{
  "router_z_loss": 0.0001,
  "vocab_size": 8192,
  "norm": "rmsnorm",
  "batch_tokens": [16384, 32768, 49152],
  "max_steps": 10360,
  "dataset": "wikipedia_en"
}
Below are experts of layer 2 (counted from 0) of a mixture-of-experts language model. Rows are named router (the router's row for the expert), down (a neuron's output weights, with its number) and show model dimensions 0-255. Each number is 128 + 24 x the weight over its row's rms, rounded and kept within 0 to 255. Numbers have three digits each.
After each expert's rows: "comes before" lists some tokens at least twice as common just after its tokens as in all text. This comes from a sample of Wikipedia text that the model never trained on. Tokens count by the router's weight.

# expert 16
router:137187126093131073119101128102124167088148145130107094116106137120148081101172112064147136100128119130109115103097096101111123143150150165139113126139123104070134105126162107154120125145120158096142091141151107159082107146135085148121141107094173101146100103129138118135167118120130162131167147130092103165099149144103158082146144134108113114130132155094124115138153101111145113162149112145157129120096114122143109127164088139137132162142175107165137128100112146119143144151114146147127149143160138177112122131148124161161168134110111093123159134159155135123100149129160110134163122144099090128129176146103108150124150091130160108121163124124120120129130142150105118164132121059158120147132172183136104144158092102154156125133153143160099131145157126157116113125126112
down0:132183117137120119106128113136127128125068132182129120126127125127118130121127141124127124136133165102154097137110127134121102102150130108123123119109128175189079078126122133186096150150151116128115084144128122104135113122118113184118141090126129066127127119126130076066121142142125127135122111068128096119100137140097127118138133145127136117122132130097127152143084138127144110135139105162124115154128191164164157127137160132128173135108134128146127108190158111123103136111122085139134099132134157141094111143129137121121135159123176128081122125120131133053118126106138082131163135089149153128158144128154126113132193143080130121163134131128172123118130132113131104143093178141094127128119143129164176131129027129102133120144138129118137127132104139136129122121165112
down1:082110142182134126084150130129182190107163085099127127136137089096111127128152113125120080119107182183124125055140128117143146080106126130104118130128129128161140121145129157134122069115152167120105120096101174147118128131085126120157103157124126143111124202128106095132130110106153127125125146126133140122103130131151106079109133066092178125131081119127118087101122124162119109144113135133150105132129122087134128134159091102110120129130133113105132120155098107142145072155082122125146116108111103138131145082110090175130101117121123124129141085142126128128082129200130126125119115141127099126114135147160157084083097125128130121111147131067138115144138124089126091096129158099137101129128127128115129125146123118126127136141135138117143109083151111132116107134121137
down2:126123119134129167122150123153134134122125139126102131147124128127122103141118140147163098115134134124120099194112122128133187152154159116130114125169108098088135128118115085106128147103132156136094154159150129113160139200214139127144151116114211128123130121137150126139119040185128129060140130125080132121127132127137129111173135115117130108102185127153062132124128112220122130094101177124087118123126124118132132126127128154163124123128089100177121127129105139131129123114117150133127163135121129126183118171139150132127150127103134122126071122131124122182126108121104128128120178144106118143143101106136114122122111141145114120132159070123124108140149112129119097148127129140129128135123136131114113115116131152136110155141150075149132166112127128122117125162119127
comes before: "|", "-", " -", "The", "In", "He"

# expert 112
router:149123160098167100098103118128087102097129095158089118106112133115112155111144143081150168100172099146122121168085095147116152129150112140137128159123150132115099118143162162131131175140092099097121112157154151136106117138150157153101108104129148151161148083124131106114145113113136165136157143144114080138138057141115144113152069122110072134094148111116176141171159105145127126122152105150124138147123118186141128132149069128081092128094162130118137103082159124150151158099135135175129155145110125167100142083120147121148164155139076145133159136124133132094101140111103112098137149139124101082141139137125125110128165116100121104140154133130138143136135131160095159151140104134109131148126110107078135134113092143104123132095157145143105118138134131094153119134139144
down0:124157121133142154124129126134097110126147145131145158128107123193127143118167120117142113081156081122138098114122120120086129167128122149079117125131131113130121093110135143132162116123147111183128128102104103158132097093132147078115111124154122071131190138108137181129126109131163108121125124154132108130122095069138118150158124130108068100109116157146095094100129130108156088105116149137120122120115123127182105140128147098129134090109133126129132097144116123154074133128179109144137133110129134138125115132132042171168133126127136113163127151129151174183090186063145127121128128151138154110137127092132137159148135088127121162124108103138124151096108125126149059104110138149121108130136132101131164090151128133127090143110125118125131121118133122104166140127143078
down1:117119128124144126131104127131194079109176165148129132131114157121127126104123095126126094087147095108157173166124127129131132139098129128135152122090125101072148125100154128132175129129146123164053141112126131140121134128094126129120122129119135141126184191145112162122155114136120135185126124118164130174129141129119122151135121134122127145108127107154128121136131168129103131127136126137128103117131112140128130119035113110155118108136131128111132111175156141129133137089139153110136127163102129148048111094154129136119115136128131116129135173125127116138133177128135155127083146102134106116070105090127130146146129139132129134134111127129095160055137128083107129119174148163128125128133117105123115096188104131062113133108100129125101088097128102111127143059128138
down2:091119124142166161127155156106120121171122155081153109128144110118078121131091128142116084142150158131153088094125184088095120120135127136119144122128134145146167131128126089096123151133106177163162111075148124131099129125135126058129136135095129129123140135107128138131125125151135066187125153127155182124119181127082149155124151122157156116132128132126122141131140125060149167127138127092101150120128133082091122141141164119141149149135132150125126145151123111141079122157098133084131097087130124079134144101114120120147135131131110118122140128143135146103166126113132155110132113081102151151140126134126083131081145152155156141127106093133129165125138121131160117119130130160148154079139120127120126136121159128137131128126078141091180117074171134142124134160062131
comes before: "=", "The", "\n\n", "In", "\n", "On"

# expert 105
router:166110160092124137142096120127118128088120141151125117077103163073161101112155170128126138137178120171105117106133091135121083127146148146100135150201137138121107098117124121141091147133152144125131137131130133102099103114091120123090107113143169160122119107091151098146155162129159156147179068090132129163140096172101127123144115164101125127115148138092176139139138135137126109163116159145137116124094165125149106162140122178132131190127134124120165147131092148125131160123131098137159111138167134114098144103137146118122143138117090134118161124139122151108154113115130056120080179098132140110106146105118169090161121150123134110118115097111119129096145112121138162130130116126152124119153137137121127137167133137129115133111121158162142128161152161094093133113186093
down0:133096126151147147128132159108108140130133105142137171124137129132139113120129155138074117120151103133141143086142122174151124130110106128122136157124132143099177167127082102120158121098134122108149130116069174103121113130112143154159154139124143085113131135127170139140147081113163118127103139152128087134130119140129112158124157125205077127124137124113175119130089105136156129118143124124124150124207134057127175172154130126126108101136075134136118109129076073127115119127154132130127184057131132123129144128056147114129127142078137121142113115148126144132092147149138124107148129116130128096127129135127129158117153129140109114177098137132106147126115119102128115139149116141166172129130129119128124125179130104111131111126141157129160121096143082130045150107130129
down1:077150156099129168135117167168091132128192159133107098180136129127086164128107118126094128133167137160126086126098145118097091132129138109130127126131128063130123128126144104131134104134128109098128129054132130119165125139128113184128148088094131140130111127157138163115128154130122129162084128113132130142144177148133129115128120125116124114139130133102163063119168124123162083102133130117128118132066126140134127131146103147128096123125094129157108102089133083167144136123147099188108124147075113140129139139121173137124112107149187156129110114126105119120154139112164125148116089124091123140170167109138084132119133141071129121121090122134139127128086117158126107121164158109129109123138138114128092179064121120111114167105127150137141114158121110127136116158112129
down2:093123126141128169084094132120144129102116130150132103126158125086132115159168144136168121141142159129118126130126127142069116136117086130146130128117135135140138129131128110125142130142166115127129151139113119167099128122086141071150183126138132128129135103130140077180083101103104080162185078132152134089174135123129096134119123172135134128128119127195139129147118173094121136131126132117141168125109132135116158095120134138125126126127101129146104176171144128142115144151128101152086106115119141132138129134140132127127174135149140125188206107126136125087127050125202116128119136124117175143110179137136139115085167127117133114119137110127129169130130130149118157099112133109089139086118109166146139143147099180106126140111085141152113109125117127162110104139145128
comes before: " to", " by", " in", " the", " on", " a"

# expert 125
router:163161147141097120139116096128081137131115120130101095107163132104160118120174122110161136069120119141116128103098091169118116122119115126138133151152144163073113114075143148131098150158146161139139141130145147114099126109137136131115095078126128127125085110118121127167126121140145140146140133125090113136133113148091112122163140166113128148110122146070145141180178092160126145149150154149156104121106179144104087143149121122124137144122127118114188129077165118107150124104123129125158154124116171152140195108140119115090124142112106150087100152123101131100151103119125093157099114109141155122140122129124162127133180105123134093113124102118140163125133125123122122162129092102116116133071147144133128172116118124090132118092165145160137183156154165103135140126195111
down0:068140109144118100128113154131138128069159124125090145124127132131186153120099124121129157144103122175095128181113130176173127126135128162146153147158095151103128134183142165114162102093128178138116130125122126136107143152125129124130164113157139135170121147118119135179155132171154117126169072170090102127129115158138157127151147065114125136131103133120111120114157131128128139142102164136128149132150123111132146146156138131095126199104121074125118125126135101119175124107134082161143116124179129126131141106132123100146134124102107124120135128166123148142123126121131087115084129142110124119130104114126168093131129159182123176115138117111128129109124122139124120096139156114133135132069090119131159064130106174156135108157140145132195159133151131098108136126097122
down1:224159147101143122124124127141208130089129128118109122128184140133139137091162121142137123114133136168136112129083109086117104135142113146112129112107157109134122105173146099122114132131125151076125123136117098116119135092125115134140120124167118133145085163132107132144123171128075132129132136132147128131126102112131127099100145168120135134113131092134176091129135129163177082086091116153127136099127108116107126100122134156100082123151127123112063107130161212118152149125111142146123169133194098134130173126111090112136104128124129138123165132105083181117128128126133115148125134124144151081117065092131156172158119129121139119133122136129108123103145171140130130133141121108134132155155127140068104127166141114127134136128128167152154128140094137126125131121105124
down2:123117142139126167147162135116131157113140136150131142133199124116144094130114163130170125142128142128156136130129159105116130090145127128122111119126114131123132129108109128114180144140170129092186149135129131116120124132115176128128184130142141108153128115108112132120131129124133098119131108150170145124132126058156143152128212133186129126139127118124172144097148137133119134135131128130124118137162132085129143117128184104124159055121136110128168165139140131123124148085087147127118159102118129127123127110135114110102134133148099139134170124139130130096125081147131147193128095087147128138130115125084131241115126103104125138131059171148158181114144147129143119161125122156124169110133136112125131127128149108129113132134100127110140124061129175121126138144145131
comes before: ".", " of", ",", " and", " in", "s"

# expert 78
router:144121150124097101092088138176144144090138099149129092111138130097130104157124148120128115121153094131117113133108101151100105119137076139123118132153154133122114106125157126120097143127122170139159096148131149136125108089092159137152139134131107163109107120128149105121172123135137172112109101123098093155105071143144106116161099157098120159119155177131136090188122139092139094137153147158053121157125108172161106158113091138078153155104153129125114095118167138155123136137134144135131142133148163148134103110100129159111144105079105125128104175113080106110114111099148106089142120124109110139141116161089119137164129115077127136109156125099178147136089145169117138157130131116129108161108192124096128155131072109114118155119130109137112150139113098122144149140128145
down0:134176106098129127111137111109101115115086117184086125130117089183087118126140085144119146087117108072130146148100130116128151129163131133132157117116119118127108152131124109141116131123111117114114117141108133120155162123148145151134129081137130131140125128133100161098118126130117124129125178152128138127165143128096122128128127082109121134118152128141131128128178133116128068124121152125120131125080054115141128097140131198140131153124150150146108128118121148157131100136116073124070124187129139115136206076132141118146098100086129111117137160130187136159095165136086112091150118123163134113117134104130173129133221133120093140132127132139144127131101139110121109127166124128115131128108126103127144134119155125117116158087119143138139085127113177142117115081171113
down1:136098089101109068121110121125095131131130138163081132191171113201138125091128076142130140102138127098160111099072156146141099056134130129118151164145127130124112196117169138130123126123105125119142131118125089128120157103090124135125131122123128139099128152126126113139126127133156108099119133104099111129128146123151119136105138136128115146129091137061126173127101132132131085080129084121125132123132094219141144118157066145135131126152159106096157181075132154109133146114098130111123128122152123125101122125132144122136096145135130141119127135105127123154124118115130082156186093114124170122170104140095118149139126163137132138129102175136147140138157107126122114110127138127133141128175110145105119107079130132132124114087124081127153124143094134120093131110132133
down2:147159108129153119212130126122088123104129103136115140124109104127168126181096118137120137158110099144123122055123149129129130146091129135167058127135128124120148128132112076186156117136133143111129172125138145129135130124132143138124123127123130105122111095110129175101133093118165135119106131161151126148149179122131128103130054108125121131096106135112112123136125133107117094111120128134133144060126077120134135125101155135131139057133129115149144114124121139144126116123089090127126140127128119153127104067151117160116150161224122133183150099126136105152097070128131117094177101150144119129113126127128065128155114099122101137119139119131082134109112184140129126092132113103169130146130140142136105165128116150125134150104119128114145131106128111128109128106133146
comes before: "=", " the", "See", "History", " first", "Career"

# expert 52
router:149140183115129097124100094145101144109104091160095097091151144106175113110151143104163143089169101177100110133105105115104113128159094132088113151148152143086103106131137122142131150151136141131133095159170118130102099092139106144104072095091134127147093107128142094140165131159148174086105118142121097167115095185103115124189123175107114109077147161117166130151135128126160106107148120117106109119128145113140136151149124126093137133123128109148105130157137156091115125117136150130139120112126126161124085114102168161151125139104099128097134154144119161141131144123131124164155115118103093116121136159118153142130131140103129173176169122090168134154109115153148153103131112113167127148100140109104110115168105109101125111171129139165167120132123117128105103164149105
down0:093129133085090098162121154138109125129121133127121157129118143177128170136143136148121111044093116140104112140113124077081121124126088155132108131083043083134165095113103127135181117106112135089112089128127132122131167126162126130130107132154130122101097112131132112082117127130128106110206122127167133146135116137125113095143148101122109123123134107136151114107155100138122174132137118133119132150062140117135131161118120135120106102167140159119130157107063155166126109133093126129143124133140113126133143117128109133143114163086139134153133116168131128137097052107132140121126127122136127128135121135126147102164088151141087117112128120117130137136125123146095117130149122153126188120150136109104126113124165145149124112141100132055088122182139130156180158129139133
down1:117134136125127159127132119122119135156154124101132122151130162159164087111128124098107133140089126128129067129131076158134118160140150131132035122147119150125127164128127112128148194131093132120131127133138123127137124128095177115111113157105138136128060129138135114136194124129110131130119163145134116167106144120156110121128104124138126170106109186133127142132168094138104128141125120136179133129126127131109134115135140101142127141125131122101154128131144154127118129164153134142125137107132187069124102217092100141112092127105150092127194139126127071123152146130109126138140120139119129147140126108119136142188127139130123122125126133115119092107198128130130139140138146113133059139120125114140103122192122114112122105088124157193160142128140126147084090142137113
down2:085128121121103133120142158138105168129136180130134193154159134113132111123130149119123132128129130165130123132124131131146136098150133154130165121154153114050103076175101127138123152152128130151139102130128144132137151131133144120113172106143142152124095173012110104137115150129121136144148171140102162126158111140127142110116140131107099127176132140087120129103129125109088131126118169079129128122104167103164127133130171167091126123116179117142121086129136181111153108094106125115128131123171121136102162141117184150131135094151131100124129141100097181151124109147105126135139139156127148127131166071120117142134113119150102144136054159110102118110127168132122143130106112107125127133149165113122145115131196103108121158136128123145105113117128141131120121139150101
comes before: "-", " the", " States", " Kingdom", " first", " same"

# expert 101
router:146128145096125118114091122118089156143132129147076116116115170118159105112166132102114149107124093155132085117133107137120130115157131155093123123168135152087110095087152109145141146150131096116154143124137162142118121118151127165119128081088124121100121147097139117133108106114125130099122126143132098143132087167096111154137117157125121143111119165063145119113172065138125105143133137180150103115089136115116146136171120158112163139082111117076184130170139123133154106108107118155161145151116111165133159126142129109098149156096111141089120144155152167122119100107125070101101121151135163111109127082105149139127172146118133133166143121119167146080159087125118131170141102132114108153113151153103139158126132075111150121145130133122140165130158176153122170142142144
down0:127129108145167170174128110127126125112114135114140106126139125143124098127131132153119114102132101125137158122126123147144146123176107108136138214129128129111121134153133128090122139126159128122113165125161117164122074124108095082112170120123136122093139121136122109110148118119137097132130121126109112113098128129063128158149151172150081142125134131127099094119147102142157163104136122141135130128130184115133127085128128125126091132137114098099128094113085130127111183127129112127145102124125130121091124120128174105141135129135143101139172121120132126101156158115128213101119091124098139128114107171127140079153127127144162135149172132151054127138129124057136116125162120133109137064087153125191144109214145148098119105112128134141095127128161128130132150141131149
down1:145123163094160128130133145155183125158157137127124139134135104135101130139132153152111126128129152146113149119141127090089101136124110090116114130164156127137169216092127190124104160118131130152164088111108121145123150105181142126129108139149113127128124133129135137124086100120154123122141093156140120124075130117166123146064133099128128099143124144140128179115114152128079135134137113122111181130142111124134045104128129076130151129095115150130087124140123137130188090148128127130103109127124112116070129119115122144120116125111121134136122172092121147134126128123167135134137154139124085132180073154130084132128146124112129123145127101138158127121142122130172097115124154133173065098099120109133135128104134173120140149129127131132129111130187135081118170168159103
down2:158088124113142128128125134135130153128097117092112122119110115107151101123076139164156116068143098128124126131105153137116093152113115191132125162109126112115107096130162145180136129132133217086111132170121145175175121108150127126112085129120102105106133124127173146128114133128122099114143133115135108085113079126134110094128130067132108150102108115138194114118109132106129122109167130132122133132109120076123112127129091126138098110128124110161114107134157171090112131142161127112086127179149117141113153158135107130129122102115124147140165123107140128130122148129145122132132128141124126102118054120126179092128167134127123138089111121122126137124106140133136121127131158157128107126128121076056127109113126132129163098129097138160128193139135126126214099119138124
comes before: "s", " of", "ing", " and", " in", "ed"

# expert 72
router:133134162075102120143126103122117168104102106134135074099144145086141114114117178107148120144121141182102124124143099135105088122124190143088104182159136119110124127118135118151101193113150131092167132155133155075094097105088106139071105102121154115148141095119133123126153132105158166147132082099142110142126101160091167130141131184102118126096119125124137127131149102135130093136126121141117114102103168106147094139101138201146152141116131145108135104098129127120136150126140124131139146103121113120097176129090136104109128119143112096139138166069115151105189103143133085136106164087115142134132136141119164074151122122109116103150124111150139154100122133135125120121128140118142139112143131153119124141157121110114109144132103126178141124168159150106139136104167098
down0:085113150141129100127129139134137129089115135124150127124099121124112114077136149127076138127140134135125128059114122134127120148191123129124131138123112153142160130131100134160137122125125129119143124106127103132120133123122147123070108128114126156103141062156141143102124141123138156136170074052136128095171132132129157131095122128187142121117131129145147125055127130125064115118117112127140135118096123143130129153102133187138141125127128158103100182079127132181131144133095112110121163136125114085179099129216125107109169123121121127143137131142121128125155091100174122107125184142112049133097129141139122112140102119127128137140124118125123122129127150134132164130173125171120129126087122141155116145147118125079134128148119131111066126119157133079127122117129129
down1:119166132123157122133091091115123129126172194102130134111138132128134115120137105160106095145106126131129147096120142129128166069116080109130112122137120163132123086147123132113131109182144127133123119121128134070103130132093174157106135190125131174138066121136155128113118136107110160106124143131129132088161109127123149142061152113102123127128120120173151147135128142124100084163149103128138091102255118108125129099133126139124121153104145126121150128132125122139131133089156112147129127131131130119153136130119126123107136125126187117150138124110088127094130133091122073128144123129126146086115160135171127146147108111161124145145126118123093106116090170127128138115130117114122131160172097128129150155127116130122131156167128145123097138139091157179126143108077126
down2:087128153123131162114126130121130172115134128113147080133120092120213120131121170123131128150101148127120045128126163129116140128125127154127120119153099139133135117140148048138145103122158123144118136199102143146127138157087135137121112132134108128129133148129127080132136114110119122139126120147111131128116146159141117136103148137166128077149126089128093129127116107164098123144113146216101163116127133122126106144161063129122142106156127116123103146148134129159128133153147129167161131119142113132132127099111142131128135112134123128140175068163138136129108126130123120131115125132122123133132148120135124118095104118120115120161114129123141168109128147179115033089151101105123133119133103146073087151129137121091070148117118128194170107112151129164106164106135115
comes before: " by", " in", " to", " on", " with", " from"

# expert 69
router:185121164143100131136113141117120149120133123150115132105086197079164096107172141100132120144151115176129131132151070126099114105143124117097120147170146189105121097119140134148120133144142100132107108128135118115092120116128112131106106125136143118117112108138132114145143145137144134133170124091124076180163105153105148142142115150110141137113128125076192140148143152134127101115152149139115114111112182150128124151145089144094130127141155079085173169127095140087108148082123144173153122125153114129102110114147175139094125148088132142116121129140117158126144130122126084145120156120107142101120129156121171139130136129156138150132136118118133150078170078121123162157152135124130111104061162142135162155141145153120140141128132168157143121127143167100089088133163118
down0:189155111135093078057128125134132093105165145138140125147145114115139152149114137139236115138124148103114127069128122143120127118127163123161126148113132178128122139119141133094183148109119131131134140120128156139110134134124102128127149172139065133121147097130123127156095147133148116093087109155122125141199124127107124129151130149146128124120128127077106125131127118108109139192123130128127097126148097146166111130126150123126149132113104141086126147191139107110134162120129123125127124134066134081057098159157143161126139128119124131133147095100180120136138129129135137109136131118130140136132102143122165137169146146120097107205129132136126140118133100122149128094107136148123115127126134136128114191156127174142127116131132069123096162087130123145141132119129137
down1:158130132177126173149142135105123132092123142128154130154145129127122105157131131112152119128123148138119134128132129133127132121128127133153105132182128108127159127221117111135120134115128122124137163130112128164133124125098111118145129113129117170130203075140124128142127134116133154120163134128134156159119129132125168122136129127128164111127107117107119147036135124134182130153083166121131144182174181107122114084138135127124218119123139142137106147120148131142086114121145124086132169097168129079127158150131165124129134081094139129082110142131114129129102114118103124096152153136146135134135093134121156131127109118118132112085062125129116174142128129146133125130141043120145135142149180145127128123126083118122126116121090148106149097116124128107138164103116077
down2:132084145125120127146123085127131148086148099079130196122109078137157129148129181096127120131120095128142102164089127141105134138122124147068138127119125124147129110151113129135134104139155150157135139135134121105109105130126129096153113168127108118145130142125185167113116149107094130132169132118128129120140124109129114137127102127130136144109129126187124132091134118129118134105125109130180126126156138125190141145086127164164109126140126121122127169127137109137128131127102073125130127095120111117102127130170125223090130151082119155166153148142136096159120141135174117093066095131120147128097116142210156126132118135131162128136128183092167121129076116127142130096079136121146140126162127165117124126150120125133101169114127114126117153123131135163126133070090131
comes before: " to", " in", " that", " by", " the", " a"

# expert 1
router:136163147125115116139091064106120141114136109154140110100118177096172123089184137132086132129167127133124119130103089148092100130150138114122156135125145148101091089148173126164125131142136111124116139135140128132093118114137141110129123143125160156128101107098155101148132125148142153125148084116097140154145115142121115131151124144121119124139153127083152165125169123108196112116110153119137114143134177117138117169143137180064152144104169131111095135140145131098111162113189162126179118133170144110115095116117159119124132131113130110074133156131143128125147106134137122129112174118117100096100136083089144110151150167104112105139125141110178151104159111144118170144162125114122112097106131158141136153183096127103125129103151159193123142174113146124139161133134131
down0:135169124142142100136126114125123127097129112128112130158129145124128126135136127159102130117103146125139122099128114131121116092139138132201155169155130118128152137131158138146148191152070098141130114069116127041115111170100128143130150149140120094087112130126150117153127121128128113093132138144097125148201132133128095143127110129120134130141130089089135133126131106177167098139130126123164110177050113106137151128128137167128109128136167140090119097101129137147130128172115094108130133145136117094156135080127123127131172152137135150125132099138101085130120120141152121116125134126159126118123209125132134168130117123154136125128102081125107130130155109140091158126113119119176128086113130128124128173077119128101190100105161111127154158122145177122138135132183133
down1:141142149138108101145115123126107125151125148121174133131094198098128120133169115142153167126140125118150183103142105106139144100134148132107128099143153130126127132094150197127162091140114158143145114094121125131086192125158120136140070086125107113157105126168131114102150136104170129096129151123130131133108133125086136130097176123138109128143144162093123123115098172109089098150137139144132111091170124180122141133155164125121159092099103122092131109189096137124128136097178125107135125158061123131092161130118109128123137108099120113127125106172136129099128134150094133180129107129135165126095102123116132127128126131132139152139124148133109116154119128099129134132170128153066170155088062124125148132131131068137131154127129124126119120140158159090146133141131124
down2:120111117128101085149136131118106132150141130158125103130116147117140128121180124106133114113143125115094135122120142127127100169148097119103095106115115124160121124173044133072133103129140120092130139125134101128128156132121163130142151158102103124181165147152154132140180119116144113131134128076114119121177097128130149105127115126153093135133112117105130101102121120107115119109104134121134115129153192159142119109122120130117107183129131145168130127129100137120115121126090133113119126122126130089150115107102050126124126126151138115147144108149129132109126147131122144127162138140127089115125078127144148139125195055146177108126129109131143124138103144117122118170164147108125090144123126114122089062143117149100129161129111119099104040147145128126228119131140132
comes before: " the", " a", " his", " an", " to", " her"

# expert 35
router:139127147073169102101119116128089111083113093151121129091132152098170132120137132069115142133152073161130127181109114142119142116119137160116125128127170143119108126144183127126100153129108114118098114141117129100083140135113155140125140073133127131115124105158115113103131132121141119149172132160123116142123061145102126105151102138089064110104114116091175139161153116117139103133149096150153134135098117149105145137126069126130129104109154125123150104139151132143158163097146138149111160148112108135124145059108131126115152125132099137106168159145104163106136144097107128081127134131117144099118121102112182148090159109089140118162142145112132153138124143149100141189141105131146110104123122133064121138133114144109122144133155172151105125154127104094160137124190113
down0:145126135133131115127120075128160148134148134121122148126136080134130144162114132137110138156088138140127128134115102116148107127123127105168124122131178122128103138123148130159170146140166127087153129128134137120120117138120126127137130139151142134198144137132118075156116127105074136130072122129189174144174128127128127107122125100132125111126106145190124120128132196151126116132099129131127159131129130136144166152128128122130129130123120115115158158130181131124179114107121132148043119138111133145104133123171120124054121128093129125099113156127172114140130124128128131170125114132135131136153127133129134129126094123112129122130120143129062233088121132132118120139124124119129133120124156126121113129149167096149132169043163133085124146181099107128188119136152162
down1:034118139085141108178102117100190158124123128092144105130126122141125126094139124128108059134130137106092128126123122092131149104133129132217129134129094129148127067124147127113138090140184122124116144140121149116136121128145127089196140121121166154128130128126111108130117121127112111124134134134105101120125123161099123141127122127133132126178122065139131087115096124156186174189135131132131141131115133095126125130132115122171130127115123125124158110129129139127097127115131144116118166141121135161129154114118138122129140079132134127171125122120083135128138134086147145111067153126085100098107133206175129153125158125092122132130118148110108147143134124130148126110132105123124128141099122139137127057098133131060142141131158143101115123132176116119143126112109128
down2:113079148123122159135155099121145119115125111125103115141112150085162128134182119132182157161121132156114124066165139152145127160044116102117123075095139133135108109125151141135118145112120133142095117129122141098123123132141133168122149129130133125083133122134149123133143182167129149122165124145128129137145127135148097170124142128131128123109125128087121122127160216107131181187130133126091104052128123106109134096065177123136130130063129145128202120108111168149114131138153126132123157165137131140128124076124106138145133114134155100129128108127115119132127123162093115123091126161150124124160161129104134136150116127162129146136123131131119139127128117130119139119149113125130155160128123126113201128126132141128169121113115099151167159161127117153145130144081168
comes before: "=", "\n\n", "The", "\n", "In", "On"

# expert 26
router:160134165083139114140111105118078139115110137133092096097162120121161128139123115085152110144122127131101092127109117122124120153136128134119091152139141164105118128102123133144063137167105131141145108123147149151085110128141145133113118081122133126110081136093128112132147145133177140100098167124089107134124100119087134112121159172128124090104101134120150093139144058156095146156167144119105138122122162165109118109125103129149156142100127122110169178103158135094155139115120133126171156104137102129088149135101120113132151133126097109129134180119149117102165142063137122130133102150119163096122118138127151142129146091129179116156145119097130122152163143097120126153123090080135111107136166164113177156107135096082160109134160141126106164160121154075151141107135098
down0:165174146161126093118171101164125133101121123109128129134128057119094132164094123123114158126148194102178125132142115122142127095122128124109087102125122127121135123122107130104087112127146130125147139118119191124141128147069116147144124132131092136137118128102122128127150128133173135127102123065124133052134107149126133144122106066099182078141158094125144105124143103127149150155158138141143131130165094154120118186111142129126140118147111125124126085127125123127109131116113055144148128148042124128140128111180137079153133148121122126155122123146120120120108097121124132150128172131131128157122144132137116108131130105120133137143153117155134128137162114083162130129132145127113153105146107143136107130101112122169161107110167193135069144125151098112120089150132126
down1:113040105129203133116137125119139110112147123128164134096147131148160139102156138146112139130170120143097126126061129117130082145143141117129125112088101129129129151126121127126129122145210126118121127122127128133176165130128101134114118118129137136122120143154143129096119141111141118156127188135163124044144168100119157123135123084091140129109145134112164113125126143129205116132134044159143140139129086096134081119143128126142083128150128113128100111116149149114119119132129098128087105109114144131130127137131110113116132098148135117109132125120151111134128128180118130118138128160117179129139128139084110114124140132121129101154137125137143139139126128121132150091142128119143168141133121085151135128124163103191128127113171129135134127100137149131108110017146128
down2:117127104126148122091128124150104118125122118180114120159124137069110098128111128128137123135159156098147182122123125117096129148118100127095137111123152125114142111118105166135107155107068127131130121195096134146144123110109130153133118117131116137126133132136146152131135122115172162025139135127124094127131102137113169125096122151112117118126138127157176134124128117169099146127082166150181133126096134111170128119128141140137127138113149136144130126135146125117128125098140126140132133204127113137148120108147136068126119094113117122134089098122187084105116166107140072095146134124136129136113133098122132130066161130129132140128108141128122095129049125122129171124122130131099036126150120132149128072137132176173136127114089150128102127128104126119129123110128088
comes before: " of", "s", "y", "ing", " is", "e"

# expert 57
router:162151145114106115109105102119134130106139134147143113112119171106138105099153154131126149136162117122132120126116100142134107092156108087130179136120129163097109101177163112160108154102143103082115142147136141125099098105126143132130104093129149120134132095099157091183118174145163178101142115154061104143097091139112121107148110168107115147106142129066160118119156114099138120095137159161133092115121126114144127159170109157072095142098160081091098154121127144134101168126141129158144103173175135129078137127105160142139133145107130140101126151154109103098157139090133109106116184134129134116144133111119180117084164145115143155130133136111146104127138129125126143145147132135127157101110142116094130120160126131116148096115158181157116119140106169098146148143129092
down0:099124104174162127142142163125129132129171151130127155127104099119151119164145104130119126135143161165055093124145125140136108065099137122159151207129110172108171151147137154128111111108119128128129120100120135107132126124092149142100146098126169162129114084156156135171129085148109165143122160201124185137135125155111110140128127147067164132123111117159158084130116120135112149120111123110138139066159115109127126109111145129129110145123114118126128158116100130178176166131180124131133108125157117129126144160109143128064128138129128140123126126130109127132131095127083129102109125130122126129097137111128130132132147135163148123130150087116131131121115107127085131076147158085131164168154113188114145113120098127129140096123156133161146111073167122124134151113112124
down1:130122133131107180090148116168155106147128151143114129135121153139078111155099134120125139114128127119131115145054145129158128120086075117123136126133123119108127133113158127136100130171149095125191037134105127129116127159134209128119137142148138121121124076131110111085127124140124092093128122126125133127118134129178171139124132100119107142122127099123115161124107129136121119173133127109100114113130136119123063129144146127158096131128129132084137125139092146136097125129104107111170115109182165128090148129130128145114038163129127128128124127129137130125137106128168097131162133129127146163129127165125123131134121121078163126085083147127113166122136076140139180127072102127155122127124123102131142077169140115168082152132164120112134129149113136126120134122171126
down2:170148167130120090132109150136103132090119125164132128131126115139123085156142110149120166115117130073127123131179099111073089104157134127157098098120128166163120155093196158169124107089113124110128140058129123116139130140089131128128154132125127132132152075089154138136114120174113119129100129069132117100142130154150067157114119153132129108129116132136131093152126154140139126151170120128124117126135140115126152133119146126102127128110121107082234127120192117133056124137125120106125100131112107146129126119132094113113129137141128149046128129124116117132124107080132125149110129113121130134127123123110116078113117132129155118083117111144149143177181143129126128132081160102146125123101100144187142111133117139124141108132153115126135122128141149135125115128107102
comes before: " the", " a", " his", " be", " an", " he"